Below are experts of layer 4 (counted from 0) of a mixture-of-experts language model. Rows are named router (the router's row for the expert), down (a neuron's output weights, with its number) and show model dimensions 0-191. Each number is 200 + 20 x the weight over its row's rms, rounded and kept within 0 to 999.
After each expert's rows: "comes before" lists some tokens at least twice as common just after its tokens as in all text. This comes from a sample of Wikipedia text that the model never trained on. Tokens count by the router's weight.

# expert 12
router,201,200,199,182,163,208,221,210,175,206,202,220,223,188,176,183,181,217,223,178,194,236,215,181,204,195,191,208,178,204,262,185,237,157,218,182,201,207,206,229,225,239,182,213,196,222,199,203,188,166,150,219,208,146,196,228,205,191,201,196,207,199,205,232,167,194,198,238,206,195,166,228,201,199,186,207,246,198,207,195,189,200,224,196,202,211,214,181,188,180,229,233,205,162,158,220,222,191,212,222,189,203,218,177,154,204,190,214,205,210,203,182,208,216,185,194,188,202,200,212,182,183,160,201,235,188,196,234,168,232,183,206,224,208,179,211,228,211,191,206,194,183,199,212,188,182,205,200,174,196,199,230,191,221,188,194,204,223,197,149,193,176,211,193,200,192,184,199,189,183,195,220,189,196,244,202,206,187,188,233,225,205,194,203,183,156,179,188,174,205,181,223
down0,225,202,180,211,190,192,229,199,246,218,179,213,190,200,204,201,204,212,191,226,201,180,235,220,168,168,196,216,209,199,208,158,170,201,192,177,190,207,176,162,151,208,186,193,208,187,197,180,186,211,179,180,179,211,209,162,179,205,185,193,220,175,214,206,189,215,171,190,224,219,162,209,195,186,205,197,166,181,198,178,188,196,194,174,177,190,168,190,172,149,206,212,190,196,208,174,203,188,222,198,199,203,201,192,209,210,231,221,181,195,189,207,185,222,171,207,191,220,182,214,194,211,186,205,219,198,168,191,190,222,191,191,178,180,234,212,197,189,234,203,181,195,205,184,210,220,154,196,173,184,216,207,200,174,157,248,236,197,200,198,179,220,176,214,227,200,208,175,227,216,211,166,232,196,175,239,193,197,194,198,211,158,178,194,225,208,232,200,211,151,167,225
comes before: "s", " of", ":", " (", " and", " in"

# expert 0
router,241,150,209,220,195,222,213,198,214,202,226,172,206,191,151,198,217,229,199,245,188,172,201,200,202,220,229,217,170,174,164,185,189,187,200,200,187,213,208,193,188,218,242,217,214,215,213,178,214,150,172,185,250,212,226,179,163,188,204,218,191,174,211,207,172,192,207,211,200,213,188,222,211,233,179,179,207,228,200,213,208,213,221,175,193,221,188,215,187,184,182,220,214,226,225,212,221,206,177,243,182,170,186,197,211,213,214,221,194,172,251,173,179,209,237,197,195,229,197,193,197,220,246,186,194,231,206,198,200,207,180,214,207,164,203,183,218,160,197,214,189,193,207,191,204,190,177,189,211,210,219,199,202,195,215,228,195,199,193,239,209,203,180,193,190,208,186,201,238,211,225,203,209,165,193,210,153,202,192,219,177,178,197,206,194,210,188,186,206,225,210,208
down0,180,210,203,216,216,231,198,213,177,204,205,205,226,199,157,192,201,159,218,204,181,166,175,210,185,191,182,210,177,207,207,156,254,195,155,212,197,231,168,200,201,224,216,225,216,182,195,212,202,188,182,178,218,171,186,207,188,202,188,194,241,198,226,223,158,211,228,238,158,200,196,209,203,215,192,208,225,228,197,202,204,234,191,202,209,197,207,181,197,225,171,223,195,211,209,215,191,183,172,189,198,199,184,254,217,201,219,173,220,195,213,224,186,213,209,190,207,204,209,231,196,240,208,171,214,214,226,216,196,226,194,217,224,223,198,196,217,244,216,193,184,203,224,216,219,226,215,195,202,185,191,196,206,231,222,193,206,206,185,162,197,174,199,196,166,197,187,230,203,256,203,187,190,216,194,204,228,185,171,215,183,194,184,185,227,187,221,176,208,244,191,219
comes before: "0", "9", "8", "5", "6", "7"

# expert 4
router,216,183,198,207,198,186,171,214,189,204,169,181,195,201,265,198,219,173,189,207,216,177,212,219,181,196,213,214,194,201,195,189,158,227,214,206,196,137,189,181,175,204,202,200,193,164,202,190,211,200,220,185,198,193,226,184,188,201,225,162,228,197,231,187,221,225,166,156,230,216,197,155,220,179,223,182,211,160,169,198,196,201,195,199,195,216,195,205,211,211,202,201,212,197,220,191,180,215,178,211,200,216,183,211,203,231,214,180,206,220,215,240,178,191,179,165,213,192,204,195,171,167,217,178,189,187,177,166,240,213,230,213,194,194,192,189,198,169,242,186,205,214,160,192,198,217,209,220,210,194,191,192,205,170,174,203,191,181,184,192,188,195,202,199,182,177,247,225,189,202,205,175,195,197,201,225,171,202,203,176,152,178,211,192,208,202,234,180,171,179,230,205
down0,191,207,238,194,169,160,198,216,211,198,167,222,206,180,206,231,196,232,233,199,203,221,215,200,156,207,205,200,215,206,177,204,189,196,189,205,209,236,192,193,192,227,210,195,185,186,216,192,186,251,189,166,220,228,222,210,191,140,200,197,194,214,161,215,191,191,241,205,207,207,208,191,194,200,200,228,202,206,194,227,167,202,218,152,199,164,192,202,145,221,210,217,156,180,206,209,216,207,215,167,187,190,186,220,190,186,176,188,164,193,189,231,174,221,191,190,189,156,225,204,197,200,189,202,201,196,214,169,208,203,225,225,213,214,174,212,215,199,220,208,223,223,194,215,185,172,178,182,202,198,206,188,213,162,259,186,211,176,199,189,217,217,212,216,170,183,202,196,191,200,204,186,182,215,218,175,222,211,214,226,214,203,209,183,155,218,176,200,181,203,186,211
comes before: "2", "1", "k", "d", "im", "t"

# expert 2
router,171,201,171,200,242,227,185,200,208,187,231,224,196,226,230,213,178,202,229,203,184,214,226,211,176,195,198,214,212,213,209,190,206,190,188,158,207,222,205,207,204,237,166,204,175,232,191,196,209,235,162,187,228,244,214,221,176,189,186,230,214,207,213,233,237,184,200,176,179,163,161,192,196,195,191,233,187,219,207,204,203,212,207,215,206,183,238,137,184,221,200,195,181,197,183,235,188,179,202,208,220,229,183,201,187,212,177,200,179,209,185,180,164,231,243,195,203,203,222,220,231,202,195,199,186,178,213,170,196,159,195,209,215,202,209,197,188,241,204,174,200,182,225,188,185,182,231,209,204,207,182,175,222,227,203,198,189,191,195,201,194,184,199,196,199,219,178,216,175,158,153,194,197,189,198,186,182,198,209,178,190,188,181,219,225,193,180,203,199,223,204,177
down0,193,173,192,179,204,170,206,186,217,218,218,183,188,216,173,196,192,217,175,197,237,219,182,212,221,190,196,215,183,198,215,184,182,193,213,216,168,185,208,161,201,167,183,204,210,205,206,213,224,198,199,216,211,213,193,206,202,217,205,209,221,185,199,171,195,180,171,232,233,187,169,223,194,222,199,215,212,183,219,231,243,234,174,165,203,220,182,217,196,222,207,198,203,233,207,187,209,221,218,216,195,207,192,168,194,210,194,194,228,219,217,207,192,192,213,221,196,233,195,220,164,210,179,186,198,218,220,214,216,169,189,151,206,154,236,192,230,198,213,201,215,214,218,193,185,203,205,177,195,243,207,229,221,259,148,175,253,185,200,200,201,200,199,199,233,183,174,212,220,166,232,236,198,189,178,219,202,201,184,178,187,204,182,189,213,194,220,197,180,173,235,205
comes before: " the", " a", " to", " in", " by", " as"

# expert 1
router,197,186,239,213,209,204,191,208,216,199,204,221,178,207,147,195,214,202,212,226,227,173,151,160,207,220,202,176,186,218,213,208,217,215,225,176,216,260,233,190,232,171,190,210,236,181,198,177,157,207,179,170,210,200,176,161,207,197,178,191,185,196,178,166,162,223,221,189,204,210,192,230,194,207,199,239,202,211,207,209,210,214,183,177,191,191,192,190,192,211,199,210,163,180,194,204,194,199,204,212,199,213,140,246,193,197,153,197,188,203,212,197,200,202,184,174,192,181,186,202,240,185,173,182,186,178,205,187,207,210,213,191,171,201,201,205,204,205,194,194,191,249,204,180,205,231,220,185,203,202,173,184,189,242,193,204,196,212,213,214,210,209,175,189,189,210,212,177,208,179,216,200,206,215,212,188,244,196,173,165,243,208,192,177,179,204,209,196,209,215,190,174
down0,182,161,176,211,197,213,152,247,162,202,194,179,186,196,151,253,176,178,183,198,222,197,208,190,186,194,225,182,189,210,220,220,215,176,191,213,216,224,172,232,213,212,192,179,180,212,169,191,199,205,233,214,222,202,206,194,219,201,212,216,184,204,213,248,239,220,189,207,222,210,184,189,204,215,199,193,187,220,178,235,227,169,212,206,209,185,190,203,216,193,191,215,203,203,203,182,172,196,182,172,210,208,201,201,163,208,190,206,183,238,200,183,187,207,180,236,178,170,209,197,195,178,215,250,201,201,229,197,223,170,186,202,226,172,189,215,216,182,199,198,187,195,217,180,177,201,188,222,215,259,204,173,168,207,197,201,172,190,193,189,214,203,217,193,206,218,211,228,174,204,154,193,195,205,163,196,191,241,164,218,186,202,190,206,193,189,224,181,208,183,220,219
comes before: " of", "s", ".", ",", " in", "ing"

# expert 11
router,185,219,200,177,207,184,245,177,183,199,224,182,183,187,157,205,147,223,220,152,199,202,179,167,208,212,202,182,189,184,223,194,221,181,184,224,175,207,171,217,194,206,208,199,224,220,208,207,205,195,216,212,176,168,176,210,249,207,187,219,192,217,198,184,199,190,174,202,174,156,217,230,173,199,189,197,196,169,182,214,191,175,193,202,199,197,235,208,228,189,208,218,197,201,179,223,197,202,201,169,210,179,213,174,201,183,221,210,174,234,171,237,217,177,202,230,204,208,184,177,223,206,234,202,195,197,188,222,191,165,224,191,200,246,231,197,193,185,192,176,210,198,203,213,194,201,185,167,192,185,175,209,217,229,194,228,236,188,202,181,214,226,187,248,239,174,220,168,185,183,234,216,193,205,185,190,213,226,214,220,223,197,183,217,186,226,214,206,182,183,197,204
down1,178,167,231,195,205,189,175,199,213,220,195,222,182,203,194,211,200,179,229,211,190,176,195,203,193,217,211,212,214,227,189,171,228,215,189,177,231,183,211,150,210,229,219,220,179,200,181,177,176,207,233,205,203,199,195,153,211,196,176,176,206,183,216,196,186,197,221,222,175,195,187,201,196,193,212,247,228,152,202,200,264,210,213,221,195,189,207,202,170,219,205,182,212,212,202,197,179,170,158,209,219,206,173,205,208,214,177,199,175,198,183,157,163,193,217,252,175,184,171,197,203,181,200,228,206,202,213,201,185,183,161,208,187,160,183,212,216,226,192,181,179,201,200,199,181,210,230,250,175,204,189,184,206,187,163,212,182,197,175,199,192,187,174,211,224,209,190,197,206,221,192,216,199,177,208,168,181,212,177,159,200,172,205,212,186,189,205,198,209,171,218,199
comes before: "\n", " |", " and", " (", " The", " He"

# expert 3
router,205,214,179,206,148,213,207,206,212,188,197,211,158,184,174,217,199,187,185,184,219,192,252,201,209,200,229,226,195,177,192,217,202,223,244,198,200,218,184,219,196,195,225,215,186,202,201,210,196,199,255,204,182,215,202,229,178,235,209,221,173,206,216,213,210,216,213,203,205,207,206,205,219,179,205,233,192,252,227,208,203,205,154,217,197,156,201,219,203,215,203,216,221,180,237,201,196,192,199,196,176,226,228,197,218,180,180,200,224,208,190,190,222,213,227,180,219,203,186,251,211,187,205,203,249,191,204,195,190,170,153,225,208,187,189,228,192,194,190,204,185,204,249,188,229,227,196,198,190,197,225,184,188,207,219,186,199,219,197,167,200,223,201,220,183,195,175,204,220,226,215,231,168,225,195,197,213,215,189,201,235,203,224,169,195,159,190,186,185,227,217,178
down1,200,196,197,199,212,205,235,197,160,206,215,204,176,187,233,180,228,194,203,191,184,207,194,199,166,162,191,212,218,181,210,200,189,226,227,177,218,180,207,197,184,188,198,204,225,202,213,193,189,182,173,154,204,188,168,173,198,206,207,207,214,213,204,200,201,197,204,170,233,187,175,200,222,185,220,196,217,190,207,180,172,211,189,210,235,193,231,160,164,163,202,241,189,236,191,213,199,255,196,217,227,209,175,238,231,220,221,221,142,203,176,198,197,226,217,198,211,188,178,187,209,193,186,226,232,212,178,177,174,187,202,196,187,195,181,230,205,222,218,164,204,202,223,214,199,208,186,208,201,200,201,192,209,174,196,203,160,228,202,187,174,217,189,212,200,212,168,160,159,192,205,189,183,195,169,194,206,185,195,251,217,157,207,203,188,181,188,207,165,210,199,209
comes before: "4", "3", "5", "6", "8", "7"

# expert 8
router,205,194,198,181,199,198,185,170,208,180,194,229,221,194,209,199,197,184,214,204,205,209,225,196,182,225,195,207,233,209,201,187,188,187,177,196,209,219,189,199,181,187,215,161,207,220,216,192,209,228,198,207,216,255,184,209,171,206,192,197,229,172,196,183,239,173,192,186,178,234,228,195,182,186,195,174,215,201,185,204,233,198,205,151,209,211,198,127,208,215,205,207,176,196,190,184,181,202,198,189,228,190,200,203,200,195,207,229,200,193,224,203,177,179,219,213,204,214,159,194,220,262,140,212,186,200,212,230,201,212,203,188,215,178,241,199,184,185,175,213,220,159,211,206,192,192,203,217,211,194,219,208,198,191,231,174,223,195,214,204,211,185,207,173,246,240,232,188,194,201,212,219,177,200,180,232,220,167,241,189,181,204,195,226,230,182,190,230,210,209,200,187
down0,195,201,216,215,174,223,204,213,226,191,246,225,206,201,170,216,207,202,209,219,207,190,187,187,227,191,186,181,192,204,210,202,191,171,191,235,216,205,190,194,216,200,185,199,196,179,173,184,194,168,171,225,237,235,210,233,175,168,171,212,171,169,186,175,162,199,222,190,236,210,215,194,170,212,209,156,215,210,227,212,186,223,169,218,208,210,175,172,195,189,200,206,182,197,208,202,149,201,239,219,197,207,199,196,215,187,183,201,198,181,186,195,194,214,209,199,214,197,156,173,205,174,189,196,204,163,214,186,175,188,215,176,197,171,209,176,180,190,182,192,198,203,215,162,214,204,186,199,198,236,174,207,187,223,206,180,209,215,187,194,164,185,218,200,197,237,237,211,250,176,146,217,185,162,211,207,212,196,181,218,236,210,175,186,175,200,231,206,202,197,213,186
comes before: "0", ",", "ed", "ing", ")", "%"